Weights of a small mixture-of-experts language model, trained from scratch on English Wikipedia.
Size: width 640, 199M parameters.
Experts: 16 experts in each of 13 layers, 352 SwiGLU neurons an expert, 1 pick a token, a softmax router, a shared expert of 640 neurons.
Training: 441M tokens, 3801 steps.
Below are experts of layer 4 (counted from 0) of a mixture-of-experts language model. Rows are named gate (a neuron's input weights, with its number), up (a neuron's input weights, with its number), down (a neuron's output weights, with its number) and show model dimensions 560-599. Each number is 128 + 32 x the weight over its row's rms, rounded and kept within 0 to 255. Numbers have three digits each.
Before each expert's rows: "mostly gets" lists some tokens that are sent to it at least half of the time. This comes from a sample of Wikipedia text that the model never trained on.

# expert 12
mostly gets: " also==", " ==", "|---|---|---|", " Votes", "s==", " Score"
gate1:123138117149095096080084081158106114115074140140061143144094169171128137154200139139099182160051118065129087113114100170
up1:134068129076155136113157073133113145128138144098122065125145198096134206164097110075129129124156077140185097117123117173
down1:108095123170119091116092128133095156179148092111155141134152058181106191133109149118108172151201127110153192166066130107
gate2:092126163129123163098123105148127138113126159150113136098101098181153093138156208122076153163059105145078050143120144143
up2:097071167143177131111186147154150149141156164181106080114190111124092150143145122092155134105146160181136137151137147152
down2:131128148135068156163160095113110152147069163150105146106172116122102119145143152147154068146085114117106093122097109085

# expert 1
mostly gets: " a", " an", " A", " \"A", " one", " An"
gate1:128162141146155108159150156133090113129060078152146088118115142144114161151142131193047051087100104128172203085149102123
up1:150149159150162154130110100096095100122151089113111179090132144088104123162105176132114107099118153115131092065107170131
down1:107143113143173156137108160155144044177166153126145113165076165116123179147119181119126149097120093054130093085106129141
gate2:089129137106157090115151084037170140178132103143100131157183109170165121089109127134090080180133110136106147106173212145
up2:092098116090151163121163116154110128169141121142129074146111143138068182102152167099145157095105112128117136095229114141
down2:139107126092130096167148092112076152164176125100167095133105098112133146111055184171170163095126099159174097106103139129

# expert 5
mostly gets: " States", " County,", " California", " Kingdom", " District", " Carolina"
gate1:111176114107058125104147121108141112075128105128125082147074187149100123117123086174100137151094123134160126131133142139
up1:133139165102189122139133202127180112138129127107140111096128168150133121137166135080097212153119157067119090151159175099
down1:145139145130129121155086127178146030158091143146073109157087109158118120185135137150099101091147130080096163134059107119
gate2:166131110108088127184153101149175091154090140142081177138156104199070130090061130105082110127101137157135118118148165121
up2:134137105120169117117159153124151141168173163216102131108153129190109144120179130096120137139130110116100187127172153125
down2:108182165098192139114118108096105100103102144142151110159126169092162117117148148120094171162102076093122111120159096197

# expert 15
mostly gets: "–200", " Francisco", " Prime", "–201", " Diego", "–202"
gate1:029176135209089172139098118135125084156104095200143109120128128141169110115123062176135103101072083203123101161133112089
up1:145129128172149179176150106090069126107144127153129091076155144179139193065108139088044160170175083109128075098176111131
down1:179145117104190148136089111067121092112128153206131116108071160160152123129163127145121131171185162105119115106119155080
gate2:190146150143163112161112164120124148129109109096102142104102111165137127133125136109098085147149127103102106105111124136
up2:134096122153099105134150132168209136134105094159099103123121085102063133087157132079124133119150120093078165138130066118
down2:147193172092142104157122127096203136109184076072179113119163081127185162153040117195141137164116118142154167136164121107

# expert 14
mostly gets: "Al", "chn", " Jim", "ł", "ohn", "ich"
gate1:127141127070059171118140111036098119136118109173092107165108141163175069176169150123138121119091126108124141119125138112
up1:149172131100118167095087117136143124089113162132114119093176169116122083093133140119135108144120078199111079136194156131
down1:146079165148138196137108088157135009140097107156101107103114134170127101116112132167126102129152094086093103174096126107
gate2:135118096127130099118109126092161163140084109139128143146079117173138201101125182076134090152126091120104165149151110139
up2:150126181118157130145156192142163095168165111120096120074080054147100145103069124165053170150155150082188122122152121091
down2:078166158168123124164206098134100181147161062088192116151111154070202119146116129129110135125165174100159158133109122061

# expert 6
mostly gets: " and", " &", " et", " On", "On", " or"
gate1:109112133105135119058110140033172122138086131158107171126168144150147138133136114154118111098122117118139109113087101089
up1:146171126136115195127097159121067113129102152116140131137151156158087169115103142113173132204073101123141117153198126104
down1:135102140148150142178089140182163143169070144097078092115117142166100109178113128183123148133123102112155138112112115149
gate2:170133210131128161117192134100169156118140106181135150091120074183130134118116142147068135108118157129114152114104122094
up2:154127131147095140136145135094176106136054116104116156097149148096081181061133225126124136123127141145128135172202096164
down2:117117082106083172119139119097067182089255145117148103110119113143151160150122129150135142143114105082148093159157156141

# expert 0
mostly gets: " among", " by", " includes", " contains", " in", " into"
gate1:113102092165120103110108065098179085143107124182121124132158147111130197189212073155136193122182093128155117116168154116
up1:087128074112163135149134104114110151083132133100104111142118120097133165203106141178113160149140117124181139090157110181
down1:129049135156137135147113131137122121119113113149136117089100144150167144124139106188179123133176133134121176133096119189
gate2:070125116047110078147150156168163060169111141109144132195132107107130133119096154179083143129064159073150099099176173124
up2:118117169164143101129170123132161149061166156197123131107123120127089107126116201128113119068122153081087136173146089131
down2:104137159151144143070149127142136097145125142096144103129150119119147147118087138081055103132099166119169087165115089075

# expert 10
mostly gets: " end", " lower", "change", " risk", " ground", " addition"
gate1:112164102127107103133138165073116145061090075157130080173137161147107182129154123116102132107107086180119119114172109145
up1:109132153117135083138165125107114135080204112103104172140196182127103149096174170065084094137112095093093121067115097192
down1:144133171079083142119077134134136116118098119156148119129064104162114129135101088186093163088154208119163130127102100094
gate2:114111140086090068175081195138150146118130127134129127091105135118146116119115133154090112108119114123095099185143145116
up2:165095136160167092165150171096097109173147190121133102146131124119114145061109099150079107190137155089108153119155136155
down2:166151126148134155140150145124108076117152141100124096182103085131127136187175140116217139119130103099126079162112087087

# expert 13
mostly gets: " his", " her", " their", " its", " he", " she"
gate1:093156155136124125108109128089092067175120079121094188158135182174122150117097176156135099192112120111141098153132135105
up1:135114095157182120089154163113109150120133175081102068143158140124121135096101176106077150159152072117108106133128152143
down1:123137111147101054116077108150090166164134140131091148103114101146128122160178149149105130157168140162132171115093119098
gate2:128126135143112174114089172192082084166147164158135187093053176191167133120166116067131128138089087174082158114107098109
up2:145165151139069084139173155111177098139144118161088086092186160122128160110178150118145153146145130173117189112094131106
down2:143139143136103190117151072114125091112167117082138098152106121174175187111142096107128112184115120149110119126130126096

# expert 3
mostly gets: " living", " working", "ative", "==Early", " Officer", "rator"
gate1:070087117191136137138118178134146091098111157184093110077136137143189186190153135169117153126126100127139133141109077134
up1:097162101122157134092086124109180142098143211096166142135061210105091194124142156129119197181171148071121148134110077161
down1:123120134104110155192111182117130045136102123087115065140051081126149124159071128106118182102138082119134070119107155107
gate2:123117151098155105141135135108168136133073157096108144110148127129114075094154184136097155118184151115091094155155149137
up2:108129188117109121155122134058161178093139134168156081142164127164099119034136154167123104172141114155130143114164126133
down2:115147152126073097076189113101153106140154115172144124147074120106129179111098111095106110123097135153192135189150102098

# expert 2
mostly gets: "reck", "rier", "anc", "rove", "icip", "agn"
gate1:105185147152133137130117146089138148115130109157181150121106079161131099137149147119101151087110106081116135106133128161
up1:154140110123149111128053111100134109119142136122142215112147126114117181076112120145108135132142130096150101181158138176
down1:129131113153086169178114135120138122155139151154141072126064146154128159163115123095122147128128123132129152125125136090
gate2:093156145116088089122108135166106166169134057147157179158106160098127157134100165178074099130170151137049151090161170101
up2:120143130151085160129081103118165139150158152146098095115153124150154182156108086077079188095148181169069144136147106084
down2:106103145151134142140144110110121144120189106099109075071101069117118161094116097076151108099081126062163102147125124052

# expert 8
mostly gets: " not", " been", " would", " often", " well", " still"
gate1:055160136134088151129054115100090115118147107124126141055115156192160202137127132087108159151110162136131178147139138129
up1:121126075097076179086119113136079124094069137112088085140147197131093179110146112139140226116088099150096082125122143172
down1:140114176135122016128145100171094090118129113139089057158119105166086140160115121110091148092122121122072113094064136114
gate2:115115144125139094130106099113110143166114073152129150175093121155139105191132135075111131126093153129115180137163152115
up2:080150208175124170157146144141110153165062101142109132156145155193127131118203169110127130171141143067126128091136090144
down2:141121130111166190126211122132134126127150155087119135160081085083168161128103124076127145144098077163117139126106084114

# expert 11
mostly gets: "ski", " vessel", " lb", " tank", ",000", " m"
gate1:105125160182092096099149119030154119128109175105071144107109199155107070114198073154185121101079121117149130136083103088
up1:143121164091111140170094157150121079122151120140122113105151083106112120094167133147157102187149078106145109086168154184
down1:136135161151092129143117137129134104086106104136137137075076051151158096208142056108113179113179113083140142104091105132
gate2:103139141125151130103095170102104073096145117143086129148147071110134114133138088122116111107112091146176118123153142111
up2:146110129107119141160165110139136167106173144207102138092125147112108180125176145096110134178123112124147175104131079110
down2:150149130115130102106169126128128155042134113099150095165096134120098137141197145123138078095123104096176156101096115131

# expert 4
mostly gets: " Born:", " Died:", " Kingdom:", " Location:", " Coordinates:", " Education:"
gate1:160139103109112111137079157147127106122088107167052126098104111163101209114142118107163154147096049099163095108145125147
up1:117071092147119179146138171121137098121189110105119176124105108126100158150076114090069153154133141113084090135120129136
down1:154089158133190101111117104116118142105124145091110119121159113172128109143133123124103133098182088064143144106122144151
gate2:132143134148109127124124143130102179127158138173114144099108171117117139103114111138144058165084152155131100124196174150
up2:137122125140123165151141134162178143120150167120139072119136158137085120122155110174192180133090182221137081153113108148
down2:138110195143140143157207083148151102118132096079117082145090140150120134185112103150179164127128140103077089147206092116

# expert 7
mostly gets: " for", " For", " won", "For", " provides", " sold"
gate1:108188163144156071129154086080139141084088067090175128114089137134157140142150100126114167108142099070095165117152114148
up1:162155184134157144154081114050135095096142104099113117131152165141105069161111115068131112122214066123135141127126136147
down1:145152136103131116162129123106132143100085105133113125092100128157126075114164092210152113098144090114159197155118114149
gate2:108152108114163123088106148130134142131184097183158201138150074177183147120148172112122152185126119128119175192174154141
up2:112090147122140169116127109178069128179207158117194126198130153156097102070168177105130150162122115096109169114158097091
down2:120123130090183083127144058168082135093162126152210068148134077141175103128128137092156163133096068085171121141085155097

# expert 9
mostly gets: "y", "<", " mon", " Ry", " Joe", "By"
gate1:122089180116106122069085186108142144175128078129139150118199110141126146148106129146090070132145114109123083109113129115
up1:113126123098127152104107090165047145096056152129106123119148071126158113122132097112073136095122112050130100171075113146
down1:127170217108111128125098141143132070130099127164137106110083108127148155129109153115125174103163174093137138104120110145
gate2:098087178103094149115164117050119142097085105102130170132124152124098149099105114088115099127090168154093179114125244087
up2:141144164092100150132230179114143110075136225143073122088144164156092137170168128203143133157081103106126146081126133091
down2:144110117096155175125134080148098114075148081109122103156156145132170144147141121106136169119151082139116127127160122161